From a checkpoint of a small mixture-of-experts model trained on Wikipedia: 13 layers, 16 experts in each of 11 layers.
Below are experts of layer 10 (counted from 0) of a mixture-of-experts language model. Rows are named router (the router's row for the expert) and show model dimensions 0-255. Each number is 50 + 15 x the weight over its row's rms, rounded and kept within 0 to 99.
Before each expert's rows: a language model's description of what the expert responds to. This comes from a sample of Wikipedia text that the model never trained on.

# expert 2
Description: Commas, conjunctions, relative words and subject pronouns that begin or link clauses in narrative prose, such as but, which, he, would, not.
router:67 46 44 59 43 66 47 30 48 61 29 65 67 68 54 54 36 57 63 32 43 49 52 63 48 38 43 71 35 63 37 47 62 24 28 49 52 50 38 32 48 55 46 80 58 59 70 67 41 33 28 55 12 73 65 73 34 43 49 62 25 27 58 39 61 40 15 53 72 69 76 55 38 45 41 44 48 61 37 36 32 40 66 34 45 52 64 51 44 49 52 66 38 50 32 62 55 56 73 74 91 65 51 67 60 89 49 47 05 22 79 47 42 45 46 38 61 32 63 55 34 54 43 58 69 24 46 30 56 34 55 43 67 48 26 44 28 49 60 47 41 67 41 53 62 37 46 45 12 77 36 58 70 37 38 27 22 53 74 45 55 73 63 36 31 47 52 67 62 53 76 51 41 70 53 33 31 70 47 37 53 49 28 59 46 60 58 42 69 63 51 49 26 50 55 64 61 53 47 63 29 50 40 42 33 27 18 58 63 31 63 12 54 32 52 33 74 57 73 57 57 33 53 52 59 43 45 66 32 50 45 40 44 50 41 82 76 43 50 52 20 38 36 50 65 67 44 43 39 64 52 50 63 59 63 34

# expert 10
Description: Colons after infobox field names like Order, Suborder, Positions, and words such as became, appointed, the, and in biographical role descriptions.
router:77 92 43 45 43 71 46 63 52 60 52 49 29 57 58 26 26 60 72 58 68 81 36 41 40 46 38 55 30 71 19 48 48 32 30 56 37 44 80 60 36 45 55 59 44 51 52 40 70 65 37 50 55 39 39 23 33 76 42 49 49 40 63 58 42 54 48 60 47 30 29 63 54 52 44 54 58 64 43 34 73 29 58 38 39 56 37 30 22 70 46 48 27 64 41 50 55 68 46 35 36 45 55 54 49 45 69 29 59 53 46 50 79 31 29 38 55 53 48 49 38 44 77 57 47 55 27 47 60 78 47 55 59 44 36 38 69 70 85 95 57 58 61 56 78 69 49 46 42 52 60 71 53 46 33 51 74 42 52 53 60 61 48 59 88 62 27 20 36 50 54 24 24 24 48 63 48 63 46 37 71 38 38 52 44 63 51 58 24 39 48 49 42 41 38 66 63 76 54 56 87 20 65 36 28 40 48 37 67 38 62 53 45 46 56 27 78 57 15 54 53 54 32 85 47 76 55 36 30 59 48 66 36 50 46 45 42 73 64 57 28 68 58 30 49 54 33 42 67 37 68 53 42 28 64 54

# expert 1
Description: Pipes, slashes, scores and numbers in football career and match statistics tables, such as | 41 |, / (0), 1–1.
router:43 37 58 76 57 45 50 42 58 40 44 49 51 38 48 51 49 45 41 37 61 06 54 27 65 56 75 62 46 45 33 50 27 37 74 47 62 55 61 57 37 70 49 91 65 26 46 66 53 48 74 39 41 37 57 60 74 39 30 51 62 68 76 39 62 56 60 57 39 35 31 43 30 67 79 61 38 71 68 99 57 44 43 36 57 52 32 49 61 51 52 39 56 61 60 38 52 78 55 28 44 33 50 40 65 35 26 78 56 56 29 37 35 55 61 65 37 53 54 16 47 36 49 72 74 52 43 44 43 40 41 74 42 37 35 75 34 29 50 32 40 48 41 39 66 54 39 44 66 50 31 45 28 55 65 32 33 34 52 37 53 72 55 35 58 57 74 44 21 32 59 44 70 64 54 24 39 90 82 31 13 53 96 47 54 39 56 61 45 52 57 49 56 33 64 73 49 71 63 46 54 31 43 45 62 74 37 56 70 64 35 55 36 57 67 46 33 57 37 37 56 51 47 63 27 55 56 60 61 32 88 53 35 51 45 48 47 75 39 42 51 60 49 42 35 58 64 20 39 34 34 61 51 56 32 44

# expert 4
Description: Nationality and domain adjectives like political, Swedish, Islamic, plus line breaks, coordinate N letters and determiners in infoboxes and headers.
router:34 17 35 23 66 31 26 27 57 50 42 54 50 43 64 44 55 76 46 49 40 33 38 67 48 43 60 63 36 51 68 65 42 56 11 37 59 49 42 71 49 28 59 30 49 57 69 38 31 53 11 41 37 64 52 59 42 58 69 81 27 58 42 16 58 44 61 58 75 53 68 63 55 40 61 55 72 53 51 35 53 37 51 51 31 47 81 52 67 48 33 32 49 66 49 19 26 26 68 56 65 58 81 39 14 50 61 42 62 39 76 70 32 74 72 26 61 59 50 69 41 34 43 51 48 13 51 55 46 52 50 68 67 69 29 45 58 11 37 46 44 65 42 69 35 23 50 51 50 63 66 37 73 58 65 45 41 28 57 36 42 32 57 38 40 45 53 54 33 58 42 37 51 48 44 70 57 72 50 38 68 52 60 69 43 52 65 58 48 72 44 61 57 55 47 62 63 70 55 54 43 75 66 62 55 45 30 44 50 21 60 43 69 55 81 56 36 63 37 39 68 41 62 41 49 25 30 42 71 59 31 37 42 63 42 76 79 28 27 41 38 43 58 34 48 30 81 57 41 42 33 43 40 38 60 59

# expert 12
Description: Word pieces and raw UTF-8 bytes inside Slavic, Chinese, Vietnamese, Korean and Finnish names, such as Kopřiva, Zvezdara, Yízú, Mikula.
router:55 35 51 55 38 16 64 66 43 63 26 55 45 39 37 38 15 44 36 58 67 64 47 47 55 68 51 26 66 58 39 35 59 71 66 39 60 55 70 53 68 38 58 48 64 59 16 46 33 41 62 42 63 41 60 56 59 35 41 49 59 40 20 70 50 67 49 33 47 62 53 56 60 33 44 37 56 33 37 54 67 66 56 55 46 29 49 64 42 27 59 61 62 61 64 81 26 47 44 69 55 69 36 49 49 56 38 67 57 49 61 24 48 50 32 49 19 36 60 53 53 56 40 64 35 69 50 75 65 52 22 47 47 31 80 65 57 46 41 55 69 26 52 43 29 72 67 69 38 43 41 69 19 40 53 63 66 83 48 44 63 51 65 09 30 42 59 66 43 40 43 36 46 14 64 52 38 38 62 66 70 61 70 11 79 47 53 57 49 28 50 28 14 56 53 35 65 27 58 45 55 32 38 45 45 35 49 46 20 48 54 67 56 32 23 36 36 55 36 45 45 55 76 69 54 54 57 81 29 45 34 65 79 43 73 44 40 64 64 60 48 43 38 62 46 62 53 65 55 70 62 47 89 26 56 62

# expert 8
Description: Pipe characters and ---| separator rows in Markdown tables, especially the pipe that opens a new row after a line break.
router:55 87 64 67 54 29 58 28 59 55 72 50 40 27 61 78 57 66 70 53 65 46 69 37 52 35 36 34 52 45 65 52 38 43 36 61 81 59 70 25 46 71 79 46 36 39 70 47 48 54 62 61 49 48 25 77 66 66 62 36 50 71 32 64 45 43 57 43 52 56 15 36 48 73 61 62 50 62 24 52 46 72 32 82 64 67 55 53 37 57 83 61 42 77 38 43 42 62 69 32 32 25 55 58 46 56 40 51 39 50 62 55 45 23 64 31 59 57 34 55 58 58 67 17 69 28 33 67 41 59 39 52 71 41 55 83 67 59 59 63 50 34 30 55 38 60 52 62 41 39 46 39 31 39 55 43 67 54 48 44 50 54 64 54 34 44 39 40 79 37 46 67 67 47 07 19 50 29 71 67 56 65 21 58 51 40 30 38 65 50 26 29 59 48 35 61 36 64 04 60 49 57 63 24 47 81 56 55 46 76 22 54 31 47 41 59 49 21 70 44 44 52 39 50 23 50 50 68 59 53 52 60 38 49 38 54 68 42 50 53 52 78 55 49 48 44 32 63 25 56 53 44 41 54 43 42

# expert 11
Description: Years and digit chunks in dates, tables and vote counts, such as 2014, 1998, 18,199, (1828–1883).
router:38 23 46 45 70 44 33 36 55 48 54 25 47 55 35 71 61 30 40 49 44 41 50 84 67 52 59 59 40 17 58 44 64 64 70 57 59 69 37 63 55 60 34 19 49 33 32 58 49 47 47 55 32 47 58 44 54 62 67 74 32 44 32 37 55 66 56 19 62 45 66 52 64 25 64 39 43 48 57 23 38 36 64 28 64 48 41 24 49 59 18 23 82 87 73 38 69 33 50 41 34 57 42 45 58 57 57 52 58 68 36 66 69 70 49 49 36 39 39 77 34 39 73 29 56 48 63 53 54 47 54 46 49 41 48 37 82 52 30 28 47 72 50 65 44 68 63 72 45 32 56 31 64 67 59 37 53 47 36 48 53 56 51 38 29 36 53 47 52 66 53 42 33 58 52 34 37 28 67 27 37 60 39 39 28 51 52 72 34 59 37 59 67 61 70 57 42 60 38 58 62 30 34 60 50 54 35 68 58 43 50 39 69 48 36 52 43 32 78 75 27 54 85 75 28 78 45 16 31 31 52 57 69 60 70 70 55 34 63 40 49 60 47 50 73 60 56 13 51 91 39 72 59 42 64 37

# expert 6
Description: Prepositions and verbs after counts or quantifiers in census and statistics text, such as of after several, among, includes, has, provided.
router:25 91 43 32 54 76 41 39 32 52 59 69 65 54 49 67 67 38 61 30 43 46 65 64 56 59 50 33 62 36 14 50 41 14 51 56 39 35 42 42 54 67 31 54 42 61 59 61 88 45 96 48 72 46 54 55 81 73 43 30 49 47 90 67 64 44 57 26 33 38 45 51 52 70 55 63 31 33 45 39 21 40 54 59 58 87 24 25 40 50 37 58 58 44 52 46 54 64 28 38 64 60 47 52 52 41 37 41 29 43 37 57 61 52 51 71 43 56 55 27 45 60 72 59 69 40 59 38 28 61 45 56 54 49 13 46 35 61 53 65 49 46 64 58 75 27 55 34 40 70 42 62 56 53 45 45 58 50 46 39 61 44 42 55 80 33 51 32 51 62 59 56 61 73 34 04 62 22 40 63 40 51 43 59 51 54 62 55 51 66 47 42 67 50 39 41 45 76 37 57 44 61 47 51 44 53 65 37 98 57 37 46 20 58 44 55 85 72 50 68 34 37 11 45 46 46 53 65 49 63 71 67 49 56 36 38 42 54 73 55 54 46 60 42 65 42 39 21 47 38 47 51 46 73 38 47

# expert 15
Description: Periods ending sentences, opening parentheses and quotation marks, plus de and la particles, such as career., (MBE), "stands.
router:65 58 32 81 24 56 65 37 69 23 61 45 33 57 59 54 57 45 22 41 22 57 63 56 36 48 54 86 53 59 61 29 75 65 07 63 41 45 45 48 65 37 38 47 45 67 59 53 53 71 56 61 42 44 53 40 32 64 49 60 68 27 62 55 64 37 47 70 20 49 54 56 41 49 24 39 47 64 46 50 49 63 77 49 38 56 80 52 53 58 42 81 57 37 61 39 41 49 58 41 36 35 46 27 76 52 40 48 46 52 26 49 51 39 40 84 67 75 76 36 45 63 64 43 37 46 50 42 31 40 75 34 37 45 43 36 52 93 66 37 58 44 69 27 39 36 49 22 46 44 58 35 27 69 36 70 43 41 65 52 75 53 52 45 73 26 51 28 82 61 54 41 25 56 35 49 46 64 57 50 63 48 52 55 72 24 58 46 46 28 57 52 36 72 51 24 58 34 36 32 62 68 72 77 46 31 39 61 57 72 67 48 70 60 32 36 55 61 58 48 29 40 49 56 49 31 65 46 46 77 49 20 53 36 62 61 27 37 47 31 48 34 63 42 40 53 45 56 75 79 57 55 45 88 57 34

# expert 9
Description: Line breaks ending list items, headings and table rows, plus hyphens and dashes joining compounds, such as Gilgit-Baltistan, runner-up, post-season.
router:20 67 57 24 28 11 53 62 52 55 66 65 46 52 47 27 60 54 62 63 66 54 49 40 56 49 35 43 41 44 68 47 50 77 49 42 54 45 59 56 50 34 55 50 56 50 61 72 48 57 68 47 28 58 60 35 18 71 61 24 49 48 54 41 39 42 46 69 31 39 18 75 21 80 18 37 55 65 50 81 54 46 55 30 51 60 74 51 52 54 52 52 37 53 64 44 69 42 33 56 53 60 42 33 63 68 48 47 63 50 66 65 50 55 39 71 70 42 56 70 31 43 65 40 57 64 57 46 53 44 81 14 19 28 61 51 69 76 57 48 51 30 70 32 45 50 48 51 83 49 73 32 35 33 34 60 76 51 29 67 40 43 56 70 43 73 48 63 57 37 50 67 57 41 57 49 57 44 50 52 34 45 63 50 68 42 52 36 47 10 62 58 21 30 49 27 40 33 46 32 55 65 53 83 55 49 32 44 57 85 21 47 45 57 54 69 81 27 55 52 75 63 37 36 44 44 69 29 42 41 41 32 43 33 67 26 47 61 54 58 52 66 72 12 60 50 59 58 72 76 52 74 33 40 47 51

# expert 3
Description: Word-initial stems of action and abstract nouns or verbs, often before suffixes, such as development, design, respect(ful), blame(s), analyz(ing).
router:40 33 68 35 52 56 42 55 58 69 70 28 61 66 27 52 77 24 52 52 46 55 54 58 48 34 69 56 42 55 77 67 39 40 37 40 40 68 48 35 61 31 44 40 47 49 63 43 99 37 37 37 31 46 21 27 39 12 66 70 29 61 41 57 29 62 75 67 77 60 65 53 58 42 45 62 66 31 48 20 42 34 19 67 69 37 48 54 63 52 63 43 51 32 60 56 54 47 26 55 43 53 61 53 30 73 69 45 40 30 82 61 41 49 61 54 26 39 69 56 44 75 64 49 62 56 71 72 36 40 55 70 48 51 28 42 37 27 54 44 37 61 59 45 47 40 37 47 64 45 47 62 50 49 66 36 59 66 43 46 55 65 31 34 62 51 61 56 68 62 39 44 62 24 63 75 36 42 22 60 24 50 42 55 66 65 44 65 56 49 40 53 50 43 38 45 60 53 65 39 29 24 52 57 52 67 65 29 51 23 62 74 82 51 68 72 22 64 49 45 42 62 28 36 55 54 40 57 62 20 29 39 25 40 46 28 48 53 28 69 72 75 42 63 64 53 72 32 36 19 54 71 57 37 72 47

# expert 13
Description: Prepositions and relational words linking to a following noun phrase, such as at, of, in, to, along, near, against.
router:61 86 55 54 24 63 66 64 29 52 56 37 58 64 49 25 64 64 67 63 63 54 36 38 28 45 40 34 79 46 56 37 68 26 54 41 28 42 45 33 55 70 60 57 32 48 51 64 95 23 48 44 67 47 53 22 35 40 46 46 45 55 67 63 60 49 47 54 24 34 52 73 57 68 17 59 61 66 52 59 58 50 59 45 73 50 34 62 40 54 36 79 49 38 50 49 65 68 19 44 47 42 49 39 68 25 53 70 58 56 48 48 74 66 53 32 68 31 66 38 63 38 44 61 45 38 38 33 45 46 55 35 48 55 36 39 48 81 56 45 54 38 63 67 80 86 12 43 55 34 37 45 58 38 44 54 65 43 49 69 40 70 60 64 61 61 55 35 64 43 49 51 41 57 39 28 62 45 48 24 54 33 35 50 41 50 37 44 48 79 61 53 56 59 38 49 41 18 30 70 51 59 62 38 50 42 68 61 92 61 64 27 19 36 49 39 81 72 58 49 61 60 08 43 30 69 77 24 50 44 53 47 52 33 32 40 26 55 40 68 78 58 53 62 46 72 57 36 47 46 51 67 34 71 61 44

# expert 5
Description: Plural suffix s and common nouns or pronouns closing a phrase before punctuation or of, such as years, people, him, city.
router:44 50 54 42 58 63 54 39 25 72 31 42 43 40 54 59 34 72 64 71 29 58 43 60 72 38 49 24 49 58 54 62 62 28 68 33 40 48 54 43 40 46 47 72 32 39 67 26 46 32 54 41 42 80 63 57 42 21 52 80 59 53 45 33 56 34 60 85 45 39 63 57 69 49 48 82 61 08 49 48 38 50 28 48 54 60 60 50 69 52 53 46 63 30 41 60 40 66 55 73 62 77 56 63 31 52 58 36 62 70 69 50 63 54 71 34 42 28 74 70 39 59 39 42 36 43 48 48 36 75 51 67 52 73 41 27 36 00 21 57 21 53 24 35 58 44 65 70 50 37 49 55 79 51 40 57 41 34 55 60 55 41 53 53 57 46 54 65 48 74 39 32 67 66 39 78 79 26 15 50 64 24 43 67 40 36 38 50 45 74 45 69 37 69 26 52 37 62 61 46 41 74 49 61 36 35 60 41 50 57 48 65 60 80 53 67 46 52 76 32 74 42 34 23 62 59 36 61 68 59 32 61 42 48 28 62 59 58 47 53 33 66 40 43 30 39 38 39 43 39 76 58 44 50 56 66

# expert 0
Description: Final pieces of surnames and place names, such as Down-ey, Maccle-s-field, -ton, -ley, -ville, and common surnames like Smith and Wilson.
router:29 27 32 49 47 63 58 44 24 65 26 55 72 38 68 55 18 35 52 51 61 38 08 34 44 45 41 55 60 65 68 70 67 59 28 28 53 40 81 60 31 56 62 45 34 35 50 36 35 48 24 35 50 71 44 79 68 22 63 59 34 46 33 56 54 60 30 61 21 37 60 55 66 43 33 68 52 57 51 54 32 44 65 42 44 31 49 43 72 63 68 24 38 38 48 62 29 63 44 20 47 56 40 39 58 35 55 46 31 53 40 67 42 50 58 25 62 57 43 40 64 68 24 72 43 68 53 49 42 52 38 52 57 95 36 66 53 27 41 43 56 71 37 42 38 56 42 60 55 55 84 57 78 53 86 40 33 37 50 58 45 32 45 52 47 50 19 51 58 69 31 61 49 41 63 74 37 53 48 53 35 57 69 65 42 53 75 37 51 94 58 55 72 50 58 66 54 61 55 56 51 62 47 26 54 27 57 38 54 41 48 37 52 50 42 39 26 35 52 46 22 42 55 70 77 46 53 32 79 31 43 83 51 70 52 48 52 27 31 48 52 49 32 63 50 52 60 43 59 80 66 35 82 63 54 48

# expert 7
Description: First fragments of split words, mostly capitals or prefixes like re, Co, non, F, as in Game(S)py, non(de)script, (Pro)duced.
router:73 35 54 67 64 43 43 82 62 42 76 62 48 42 60 71 57 49 20 47 53 49 54 68 45 63 68 54 52 44 60 48 25 37 53 67 55 49 33 59 51 72 26 53 56 65 26 51 33 56 34 62 67 47 27 58 59 67 26 41 85 45 58 52 52 35 37 53 61 66 45 05 47 57 54 45 13 42 76 86 72 51 47 66 37 42 33 66 55 26 57 61 56 35 22 58 68 41 56 68 51 41 34 57 48 54 54 55 56 53 42 27 65 30 31 56 24 62 26 37 71 42 40 47 40 82 54 62 63 59 63 29 37 57 73 48 47 47 58 56 49 52 73 53 37 49 32 66 58 49 51 60 56 45 40 75 54 86 40 51 41 31 35 70 41 56 66 44 32 49 71 63 59 43 47 43 54 49 65 73 56 53 39 28 20 67 40 47 43 18 55 58 29 37 49 23 52 38 56 52 36 47 23 50 61 70 67 56 28 47 48 55 54 64 42 44 56 21 43 63 46 31 79 45 68 39 25 58 31 69 73 51 75 59 31 48 44 44 53 49 38 25 46 73 39 52 21 78 84 86 33 30 59 35 43 49

# expert 14
Description: Capitalized words opening proper titles or table-row labels, such as New, Route, Best, Global 200, GameSpy, Track listing, Touchdowns.
router:44 33 48 48 56 71 54 94 56 36 61 51 55 70 26 37 32 21 44 53 28 46 58 19 49 61 46 43 64 54 55 52 25 48 88 61 23 48 40 27 48 55 69 43 52 49 43 42 61 77 52 69 86 45 49 53 46 48 52 13 55 51 68 36 20 70 31 58 50 54 64 50 44 70 59 38 47 30 47 41 67 79 18 74 73 53 34 46 46 48 68 31 28 65 23 50 52 38 45 46 52 57 53 72 55 45 58 58 44 58 38 29 27 54 52 38 50 50 37 51 84 60 44 54 37 63 52 55 41 28 34 33 76 55 63 52 38 59 60 39 45 43 25 55 41 65 53 29 58 54 71 61 76 65 68 51 15 50 53 51 26 47 44 72 48 61 22 69 54 60 31 79 38 67 63 72 53 48 52 62 53 47 43 50 57 67 41 39 72 55 49 71 74 33 80 47 22 50 48 63 54 41 59 45 73 41 57 47 37 27 44 68 12 40 53 68 44 49 53 59 45 78 46 30 44 53 28 56 51 54 70 45 54 63 43 40 46 49 26 34 74 40 69 51 45 32 51 48 41 10 75 28 60 61 26 55